{
  "n_layer": 14,
  "d_model": 192,
  "n_experts": 48,
  "experts_per_token": 2,
  "d_expert": 192,
  "d_shared_expert": 0,
  "activation": "quick_gelu",
  "moe_layers": [0, 1, 2, 3, 4, 5, 6, 7, 8, 9, 10, 11, 12, 13],
  "router_score": "sigmoid",
  "normalize_top_k": true,
  "routed_scale": 1.5,
  "balance_loss": 0.000168,
  "balance_bias": true,
  "router_bias": true,
  "init_std_router": 0.0112,
  "lr_router": 0.00144,
  "n_head": 2,
  "n_kv_head": 2,
  "head_dim": 96,
  "vocab_size": 4096,
  "norm": "layernorm",
  "norm_place": "pre",
  "norm_eps": 1e-05,
  "positions": "learned",
  "qk_norm": false,
  "attn_scale": 0.102,
  "tie_embeddings": true,
  "parallel_block": false,
  "init": "trunc",
  "init_std_qkv": 0.0381,
  "init_std_o": 0.0473,
  "init_std_up": 0.0545,
  "init_std_down": 0.0545,
  "optimizer": "soap_variant",
  "lr": 0.00791,
  "lr_mult_o": 1.42,
  "lr_head": 0.0139,
  "grad_clip": 0.5,
  "warmup_steps": 200,
  "schedule": "wsd",
  "decay_fraction": 1.0,
  "decay_shape": "linear",
  "final_lr_fraction": 0.1,
  "batch_tokens": 131072,
  "seq_len": 1024,
  "doc_mask": false,
  "train_tokens": 705100000,
  "steps": 5380,
  "dataset": "wikipedia_en"
}
Below are experts of layer 2 (counted from 0) of a mixture-of-experts language model. Rows are named router (the router's row for the expert), up (a neuron's input weights, with its number), down (a neuron's output weights, with its number) and show model dimensions 0-191. Each number is 500 + 25 x the weight over its row's rms, rounded and kept within 0 to 999. Numbers have three digits each.
Before each expert's rows: "comes before" lists some tokens at least twice as common just after its tokens as in all text; "mostly gets" lists some tokens that are sent to it at least half of the time. This comes from a sample of Wikipedia text that the model never trained on. Tokens count by the router's weight.

# expert 38
comes before: "- ", "| ", "\n", "==", "= ", "The "
mostly gets: "\n\n", "\n", "= ", "\n  ", "Born", "|"
router:508492554474524487487509522490431469537485528504531513482508508453512521482480512495503479491471485475510468500500470512497457506485453521517476475531504505477501484496529460490558498507509433460453471451506478486501536461498505528518535526516524511531488483475482511514521491498520489511529474506489543521484462499484477496488476563502488452483518528485516517488485524497520528502559504536499514536488526519544503499498530476489467510547498497578497515447489506487497516500533495505502496512489469457503520506473466519519507513498502484494491507499481476529458453450504527470
up3:498465518507491494491518506466506485502505454503492443555448500458534545542498481486506505486537488510486502441509444517501517493489510522490518487486462488503511539509502490507517524473483552442485499456499496466487500530506503503430491502498540482507485519466508506490504490464535480490500471496508498554510499520498538503483528518485511511564515489466529493527508539497503520499470473499503499484466515519517524508433509539516523471530535522528483503507491494440485520487481497495535530494497470473491504505505532501528459497531503468475488523508499558484435512529511483463
down3:505484468434516538517472506494482475487537494512513502509472476509459462493490478554528487500505499491490513526498515499496474528515500493505477500551490475503512498489493479483450502562485461486518489528503438500509471459522502501551521495514523501467533485499529497495500457529500499490487530455503543492505487490484480504495492481541493457510486480519474472535507498545477497519539524520518527462494496495502482505543455489553471488462504469448521476515496548535531515481497476466507489514514486478453510507515500538465547471525527555529548465482486462525501490521509515512

# expert 25
comes before: "The ", "\n\n", "In ", "- ", "He ", "It "
mostly gets: ". ", "). ", "\". ", ".\" ", ".\"", "\"."
router:455499507490521487451504565523521435510531471497520539475502530483483543533467519492486468494494487511491471496539491496485448513456491499512478484487514544519488506521507497479535503495534562498534488487509513467487484508495517498500512443500515413476514529493546483497507510471491507483548481516507500451524498506520506493475488496528487473457501527500544503511513527474467544516492508516502530522526474503454471486449473462492467481525502526482477477512471496530508532489529482497496489509531493483507525505514530491501495474499552514523528563489465504512464477475504480504
up0:488506513475538544478505485455473496487460488519476465489518487478510449516476476485481432478494535491557483459455500479509509521517487544483450500517500500527492502496462489500491481493535534510512465545529507535454510533517499521490515516537527473549544510467488483508491535498509513486478463507509541501466524514528551519480513467499507508500503497517517533528515483525531514477484517501509483468497485497520501490466464465495486541472495495477503553502569482507494555509436482487465469503527461510500502490524461528515467496473522496521485465498517502473503513487486528498
down0:517512468521466515512479501495509443487540520506487495518513483490486514547544495509492512490494480519491487502510488488491512505526516515430495503521501506492527507525501498497493537456511501466481479519491500448558460512472492501505512491455439482496489525471493506477514520516522464527489469501525406512435536515510500513481516502489488531532514481531504487482502482489468513524508503509512532481506528521440456454512502488535469516522529474476504489525534478501507453486519536524498468479535563465477498511485549516518525518522456464533492487488525523527502497496512526533

# expert 44
comes before: "of ", "| ", "in ", "and ", "(", "was "
mostly gets: "United ", "W ", "University ", "man ", "land ", "part "
router:496471521468519528494507498494450493500500472504517509496504567497531527534489512450461500542486507522516470568490496486493505478515464484488528465532524525520472492500522472491510522485470511482510542496489552521499486528467482538503483455518516505482492521484538457515540512489497497499531500517447531478509516489476471510538469479484512447539493545458486455480431506505490468514506482529562503529495476489515499505493502460486513491530482496540492520525540533529487493475518498528492507523503487468493477506525469516485525534497518468496477499467464484544467497515476470464
up3:496495492514473492548495500488524512506483498522495509499526512527549517525508509516505494523507469549478504534468478516468506487519505502501540529526530500538490549511508490453507537421458527559519532510494546527502510523522548499523493487523500497484483503499484504521457508517488481474507504483492537485490525478476487502496485511463478506512518502497523491444496537503490479456478469487498540494499490517524493501529469448502496492457468506500532548545529523508497480464553472542536460513551509518523461494500477447436522498509477492494524486497519497529484549490529511482
down3:539486449477495515457490495476489511490513493463535527556505502510472510465470533545497512487538507500498509493479506497500477519519483530501476489495488505466513472486501495553470487533466485504498494469531451493496513522475492544497513491518503482517519510479552499495574500517526515539492526533529513507486493519540521519506517517502521516538510478503539511479492517520480530493510551503544502533514531474463542473471508484513527581545502510482531451485494499516535498531482500462497525528440520502453525492512476565503492517484489540510487476485483505489481512514466534507

# expert 33
comes before: "| ", "of ", "in ", "|", "for ", "("
mostly gets: "first ", "second ", "Best ", "First ", "film ", "album "
router:512473532499501476532538548494481467521519490496512560484483531477493486502487487478465465500494495531501464545514528513489491495483498468459513517523498488468496517483505499483510489520528512479527515493496518512457510507502505489508477438503535509506442504536513429482519475467530492462543519558487559521457524518468484489512469504486486481465521491448498514476477560466484513509509497513500518489509490557542489476459539471507512489557503505511482511487527515548478526539467477531500471503520509505526509516522493494496519499478509488573497462496492492525499482515515487483
up3:557485505492479547489514498543531459488482518496520477498459488500488503497465532528496499515497509525500489495490525477498484489466507509513508496461487520506478486454462546482544476506494502493534477511538504519515486528504505474492509504512474510509520507499535510517510488480499525495538432494479497521487554529516529467508421486504486524439493493484496502483486513516525496522531481513487492490513489467509500547465498530463525495444465533503476562544507499508427456494482517502510527468526518454479539500474503496482531535456541518509503506451498487503463486538483490508
down3:489507497492494487518500451499509475560509495451500495501497468475503483486459511542510513447494511499505509558510508533477461517498516466506534525480537499505558520515501475514466511485524487515499510516494483455494511526498512486487505505477464451472506487506488500514503472461518467513468566528509452508485506487485483522491488556502483481543433483545514522502549504496497532462534508461489475509495529546451545496487473473474505515519481512496520471511544490515515501493494489527496493449496461511524481506498486460510451509482495489498508533507500493535532450452489461478